Experts of a small language model: 256 experts in each of 8 layers.
Below are experts of layer 3 (counted from 0) of a mixture-of-experts language model. Rows are named router (the router's row for the expert), gate (a neuron's input weights, with its number), up (a neuron's input weights, with its number) and show model dimensions 0-127. Each number is 128 + 32 x the weight over its row's rms, rounded and kept within 0 to 255. Numbers have three digits each.
Before each expert's rows: a language model's description of what the expert responds to. This comes from a sample of Wikipedia text that the model never trained on.

# expert 59
The preposition of after nouns and numbers, as in two of, out of, half of, plus for, from, between, among, into.
router:132180115163147162140137141179166136212132156149176107090150110067081182190097160138144075142140131168081159138113163144154083105132141078069089119077133139142106081073156089115096154114082198079122136118068138105112144119139156060109143122154189128167148090082128146094103133105102095112098135114144136109187118210139174148135125125150077089101108173121142154159099171119076102135088
gate0:096133129108159197168108154093164080106186144127135124139097159115043092116067057145134140158155116160129150165090149132117187101119123138099108113140093123061138098090142071141138136147141144117123100095125144079167121158117092123147104176150081111129169203103103140079147088182127138100107113157155114112133109135222134156152051139153115119139143139149113101139000093197137084110127
up0:208162126080156090067154115142107155172110158100138113103159107110139151100118151142150116125117145091187145137163132166118131125146142150158131140130131106151178097147094132106063108194130126168133142103156139160122000113120107124098116148071143164098097156133155102090107127062119127157161119146130186107140078087132089132080104115131111139179147136092137123119115110064091088109127
gate1:141126128161128124091171155090110166119133153135146132111118201121160146115120096115096120073110157150129084170039172170108078108117098121132183151154109146162067089103084073197203129138103116086185161118105117140087058109088147120074116096043151147138020133112153129073109096130134146105156124143138172151141152150130094170077111084126148142070157095180144078078166070150102084091146
up1:121117138123117112103104148183144128136062148150109103119159104164148125140094104103104153128168112089165163033196110084112149158147147148100079110121201055147130159131189186100067111148153116143087138091131152124124167094100170142113101138180101093143161134157135101190175165142140121147092156107126091096103099091113126163176134122111163138163069119118083159113168152104142240108196
gate2:111156125138091134111081192131050084130167137135143184140161103176155134131158154140133142111123131197199089206169119095089118128129047124127140105091160145151101101134088129126144120107177127117188161152118111155122095133158108157117175095127057162163155153114150119103074163120122117137092110133145135155155184068055194065111143100106129137183158094100184112125154163123079181149115
up2:098158152118098103092120175112114140093137093091112151150121161143148139203155141108139127135128175146159202212197141113119175124108133135166132170088178138116134154167111142121190097130156118145172127171106108133109114157204139144148145108165060173124110136126120071161157135112112118135080183121161088125115146045131130115185128149126114212187179094096127133170085138150096182205053
gate3:126136127115050139131197157159128136132075051136122091137122079142200149124174141122050134054141177071174142122159151163169115156093168146222139122117134062145078142079120112107180159153135096136127153108094116097174122187142108147090123126077173151096084119129162167081132150172123155109095101113170163120129137094106087079111198111109132114133062145155133095072147149102092130093129
up3:087134129159139110140071134101144114107098115122119144127163116173075112144146122161121142103113100075098113106118083075040155141096094167090149097138142159107154139103180173124113074081183128129119114131124124118109177076131137159183128123132087112161153184124156103175128000109147115161155095120066114146117141093143160112119074036091083119109180131062104095163159126096179115120121
gate4:104131148171168095195143119135157119101108087129142082118143119109186106174128124087128128114169134121069169084134098104148124097096124143079114168108149113134095195130143127090064140161193102153126065175160144181112145169123112143148182110156162090144106163175101126203142161154125117128067133102082112166123146091092139110171193195108096120105073096145119147122167127072130189147093
up4:116111126106163159141071153135174156073067066145109089138130099164119095139131166098136120169115053080127155142104125101132107120142147111122130095123116091147126130152161116189170165082114117132145133156112124158165165152152080151153177108133123103145176194090170160075113127192163144169140148119133163131097130141172139170097147152065173028072091137162100101098120172115172160152161
gate5:114124084139102120130076146096141128172157162097150135143120079140143111082116143142145173119136122127154127119109119102088143088171106109104146052148119117199117114153126157132096136057215142129069146096131125130060126097104124143138100135112111017185082128178086098183034159115096128135108127132110092146147183138139126130121135132065124122167114158139143113137093109122123158076149
up5:086142117103101134200131111104144141109141132104184185117108135139192120068110125110097123124178138117206162156100098118048129180091107117136142122143157131114062119131147149172142112068156141121110101094160128089079182085184138125113119151130166094158103127198115117154133150129094126070142151155106092114087148140111131102152110114122127165112144179161143098169035085097137140124127
gate6:119075155174118118117073164121199130113146079131150140159133059128181117121085071092167100185164123113199116172128072124074098118169161109114110110142162141122132255130130140152118118126065072128102106179163126090107120109150113120192210172131198160084121132123101115086167112124147115089117156062130098175149143131126162145155109094071140133130129112130160108140105128104132082096134
up6:099121122155117125175119085145103090112129130139127141167111202129147120126142157119070105106135057082164129119116154084159128220154090116179151141132132169163119065063177115146162148118136143107184089151144122085132146121157175129132086075110094130140119095094123131172182134168098140096138103140112096000107120109130149137139142141143187169091138123108124100101122120132176133113109
gate7:105081173130085099107228099153169130123114115134140098150116104134099139095129080111051129125148163100197090143132147177140144144110109115159101156141172126187123127165173113144144130111140121101097148142192068155122061087115091141093151152050151102112085112178122118095173144143125150115091132087132166135132148162130151148144166102095172170047226197144099116139115128071142146153110
up7:126146120142113098110100149107158078094137127131098164159144119186130113096116149163143142085139102136099147114067098075102125135183141161108153153153104106033111154109107130103124142188045112105139153123118182115143161162116130135104132094147097187132102155107152150128134129148238153146184110175128108141122091072104109093120127155111146122163064055149156135075228137180105115104158

# expert 40
Prepositions and temporal conjunctions after verbs or commas, e.g. with, on, over, during, when, as, as in equipped with, all over India; also as- in assess.
router:056186114160151126142081114105114159144076100084152108077158148080143090119156133059158093152131100188130144111108156179102140139152140107147143150056088165121104141104137109162164159109098110166205104063168232141107115100130114103126116108134162096132041137124163109159128126128098084132097179108116111107175094145076106151093140117067130065111133107162121181147142153163135151065105
gate0:162116131091143117169121151122164116094095166129167155102139101096121110125151118096098097116165005138129187131133104163156157141114147107111108120113124157104068125088160110164120136093153116140177167127075161127138104095115091174128119104171045092214109120104152092121135120222122098181117098121154100104077100162131066137169094068103144129117142159106106132114137090184128124181093
up0:082148207143122102096134142139123108080145098122091127170094102159171156168122148169141175162076167105131068148133124106119155133090093165187185140159149108153211135155061149070144098145091172083080106141180161125100134145138146116135146121089108134075135117144135162117135152028152152089133113159107174158152148103155174121143199178140119143171118080115102125127157140094153115114129
gate1:140080133124193117093149131114094149138163154082134099125161139071114143054061149067170128124139148140108122119153122159166102145165163085148095112198101184168135144106143074134136129158134083134135092115137109160132091114132110104139131095132190132154126192091134186086119105125135137107107138103173151107116072204127089117159142115100128091109142122116117129142115108138113118108201
up1:132111141062199080097162190135106154081160117101122144157168152087115130083102155095100143080136141178146117099137128096143115141103132121168127085198095190151190151130118110084106139132160112121122129116209169138182084122132125135139109149108189123098067194119149163122134111055105125123105142141151158094127105173135127147120105079137104130148128077141104119149115125098092154116150
gate2:110105091120142159168141073100104176186125129171129106130149101088123146184164099157155138143098070201110111087127182132088130095124104198105162116123143116117145146113120165143151104195161050150179103087182083146137096105111103129151101170107157196108124143147084141085177097115119142101108128120111137130109115095167096150134135119144102126131101121129110123159141102120047166104077
up2:146136163120097082161113203182170084086136139077112138162068171146131113096135184148101138081154171084107131130198076106122173164106154123080125112131133133145177157101123106111114156103110193097086188183055157111096125133123182143145120096151093114140115071134162124107077147152139128155182096194128094165083132147138161095161110120078120143128117179104088076094086139080200047112124
gate3:105133189159157147091117085115148115172158127049079085113131080104146121118171177077125130132142145163138111147119129185074122153141177097153105150142142131135120127128138106166107136151150130148117071174161142163100115165152078154155152070135101107159148145118090116166106123090121183115082093117149133120164119175089163123124136133255106125132113131158118134133087138093172121146140
up3:158113096083099116152145182160125141066121143177166168146125185180133141166091113172132192127137115105111118118113111082205119127109090177086132159121118127110112135075120166107184120076155115107127192112074120111169130149090159109106106136143112167108121111152160132092167150167113075155144127151117129133086155085143122145143123116019166136101131124111153117133172105144102125075104
gate4:142110105090083092120178157128159074143145104089107111180117094115119135113175121115123150102101121106176156193160121141127139128146098128119140171130114105098137156120146104115135132081202131160126192170175113116066115084115123146094137147107112112118133097110153126092100119182114112184173121140126198052156149099122162084100087101160116105138107169116105099117107073115157153110113
up4:124125125169148128149102097142096129103095128180139161135115118160137135120120148153126137162130138113139080118140105091170125146135138091124132077122183151129151084145153166120128077170112177084144142112101143164120089130070054105182120074119119131146127078160127168112140157091163164144144103136162052159135076158109129212105175164105182150084189085107106139137092135122102090150107
gate5:185102161143142098097136169140163059138147119107103128164149058120160104172110179134101137093137171095180103165139097112144102155101116084102146152100182075170136132119118094090125155126151096135162120193158126157146141153092104116104122110141108140168154080161155191136160068174117154086184127119083149107083063168167186163133129126143143122079075164171144123070082101114159160168137
up5:101157118153094121156116092132114183141109146118156103132106158123078146053128135115174107165113128169104126103079174186099135095195141150175077184152076202095125109121098150153143123166112173107117085097118129099089109117154136139167102128135133131112134167114124094143105178105153119147083107167144068130137209109060141078124079105122104116177185130119135117189132144131111110070125
gate6:120111169140102121157177127122115079076145125065116107133095096188136147130172124140103148091063100147099147103169078118118132095116115149152125138133183106108115164107062130103072113150133151081167105094141117157209140084149107138135159149147100152147178163109160151127156078201175144047113088104166151127107091145213146068156120144140137159121133157122117078104149130166143068138143
up6:124100108082080130079144128161101116111152139134068115146120178072146156131110120147073168116149124097121086120084156131224107140101110123103163102179161121136115018111184186156168084109164143095079145172103137142157174159122143152119133144117082124135165120171107155110090115161139131132160052176118153211102137049092136135112137134117084135121105136124143117082078131062134115093141
gate7:142115110156105106159097122063155146187114169131146200155142199140148155085115156097115095171143161129130138208082115109166159154101116140077104186110106151192159084156136123151186086105165113121169109117145161112116077157122083130113108136093179116163100100147126125149122201112144122083141145131168126097111162194112085177153129159154105112131135138123128122144116116140149132158074
up7:138128139105136114056127122178114119082092104152124118103117089120141181177157091177178168076113113127139124056175131124095104120169118130145130095137121064108097160112032142138092153208112178139103154155121115143147139136150116163152151096142082158086153143173149151083116143121137124146091111090078142169131096101149150059136151085145173158157117164155154115102161175084132099117157

# expert 34
Prepositions and conjunctions after verbs or participles, e.g. for, to, that, by, on, because, as in used for, made début for; also colon after Note.
router:119145106124136104170111162153124202089107082057132128130063144140084118213114137151149138136173173165104155142116161169111095088137157108118127125090183156088092156138123088143083124119115161170072090072119184108128150135114127140167121130174103090093106172122144096131108125081119109163151156112089103101154172166101118111179127143126093105105108094170168149112140126074110126074150
gate0:134121147118090161211174144146136222033114143098083080142074153135107156130150101123075188120167154100088098122116157124075134126096135173090132198110143177118094121116157124144084127082212145151094095152151103133077107084134168133136085095100162139134112197174102089154147093108091109125151126133202102110134116102134137128151148113126098125095155113139172139104161108087081191053144
up0:142098137057071124141125117130190148119106126081115180085156145162149184113116132110121181194120115140098159205088144060092168102077120214132141129125122123096151144140145161150125078090177171151124123063122081140127127176150141214145078085110133181122180174100142105119109068145123123123199129126126107097116144084102143122145103047194112196172037032091111133161095138124101141097109
gate1:169137090115139118188095133088168139187126222147139111121172122124141147108160158158097104170090141126124117163142120084128132138106071144107159109123138127093144103120188116089095087086168135120159162146151114169129161179102130140131118084117103144138195098154101170133104108112132132145125129089111124142154153130123166154159109140171125099163107100137067140144126139065114091140017
up1:181138113153154137205085164095164142173163200167152173136196150129134105095145143172092114148087165135105181130112160078131140102122105134144121095152129163083118152130224110077115108100142080111177109121131135126150193153108082140120094099170151125121129122158124174096097130147145116139113172103080090160153181132124117157151066148130126074177080114112112133179095138130143122206074
gate2:183150185164094176191149154133149124123119128125126145126074107159169112123155140136098180156109121108144160088139132166101128150154124135113149124175109149135126129106110132055114158124129139133103110131173113000121160106089137169135162184138103116110113140157096147125149142182143142125149093147143110129115140152148156100170139173126155115070126182108091116073161099081119131111116
up2:157126140159144097197102134117102138099126142146103099137116116137149158146109182144110168144124159129179158131172139132125123142106134062102093172137127178092112114160130117091128079106118165139102076113160120153171133073135138117136146143148125126143169108149110163169167169167128115130000104255084092117102130137115166125138131160160095125101140188121117112138120109113135192117167
gate3:110112141172108123118111149061139078121162112149094166162131106094073070085135106135160135145126146126162098147176143092067131152141075153077135123150164139072114143132089124129137153040190142103135138120126083112116126146067151134152128099086153164106121089089165170133101142132110116173095104161088109080174184098118161096100047104136134123103124074131123089172079103162082142104088
up3:131160132114182128129093129133139124152136112123144122126091142120072094161143184165153132131205124118132181121139127112131228129177157136162131167093103142134166115143136152156128069120140135174178059139185206134142113121181084126120096119126178133120058148099122070134191086106125076150173154127134117138106117134129133172112110091112094091038195151145131163159102110129107101123139
gate4:127165190179147101195149123155095131174091109135123133145120135127147080173180149086089085108162146123092162135148161140116125173091151126099148153098131136097124162132094132094104154165110114154195093112070112088169137184140133109122139118161116100121125133138092097128169109145119123113145115153154067115169255122113158133158120126117085138182108088145093153110099131133192150155145
up4:112106103082119102105100141098149076153167197105121126117177094148162182121107110137165152104123112068124124092171124119112175188116103158126114102108141121126158139107214123135158078074178115094092077161172109163131135141150110116109103156113171166112114095081116101114080176109145105129127159068072175104115043098090082176110108161157111045136087174071187110117091083100109152129119
gate5:117131088185113062107122115143147109107163119062090154221112082102143081129129096167140158129088081151161134090120100153115094096165145149077111112151139104112122178092160159127110149114144115108150176137107093100127132143181008141124143129113171116111122120160146138081117079156130172153165106057118201100120079111125110118156100122104189103083126112109117134055143123121136081140106
up5:106106104183155106129124085125123159102149098056083111172107105122144139119103169120134152133114096163120147104099110168173107139147134113091116143121121104081113160173133149158117147112120124112137137146106119157125129164146043146122121141146145095122129128111132177113088112188149135130111162016161146121132089094131128132132124143126160173106000133131116160097189135139158133179107
gate6:121098141075103119131158067104103106141126152106099096123107144092152101160125068084157114110102122104163091101154126109255098108117129149120144099112142137147112153143107105137194133147109097115131153091145093124104142119066111119140136116081083132098155115155158120159063127091108172105148128136095142119109088175101090128127128136112153110147185090148144139122150166147123149127120
up6:138173111094087131132157161127127116102157104142154091109103139166062089090122130154071155108151110145156101103095125149114131181174036098121104145121132080125131067168160145138107113083104158129113152128090146097098183098117112213044149109157123141132122098112153115133195165146127154144146110086171115123164154096124165110110149108134147176132161145096088106122094137110100161085152
gate7:178154171128154115137168131082153118141136179101104118196086158118115077145083096174078152080115117142162091160091117113100175173131143119120148134215085098113146099141088102074124135116169057110129093155181132169138075095098141164121157115163108107087151121171151124082162139113202173084143119110120190165088085090154173091167110118129184145102142139103141034122139117096155105134118
up7:152170158103135130111121151066175096166109149127153183145076163089107047165113083190065134059161116140164110128089136106069142128064189126108156104143147135090115125145094093114123154116126141148138074136140122118103102080106171128132112143177093079087156088123164062125165124076130144080106116170122169156128113087140165151163063106133104122104160093146160141151098128108088114126132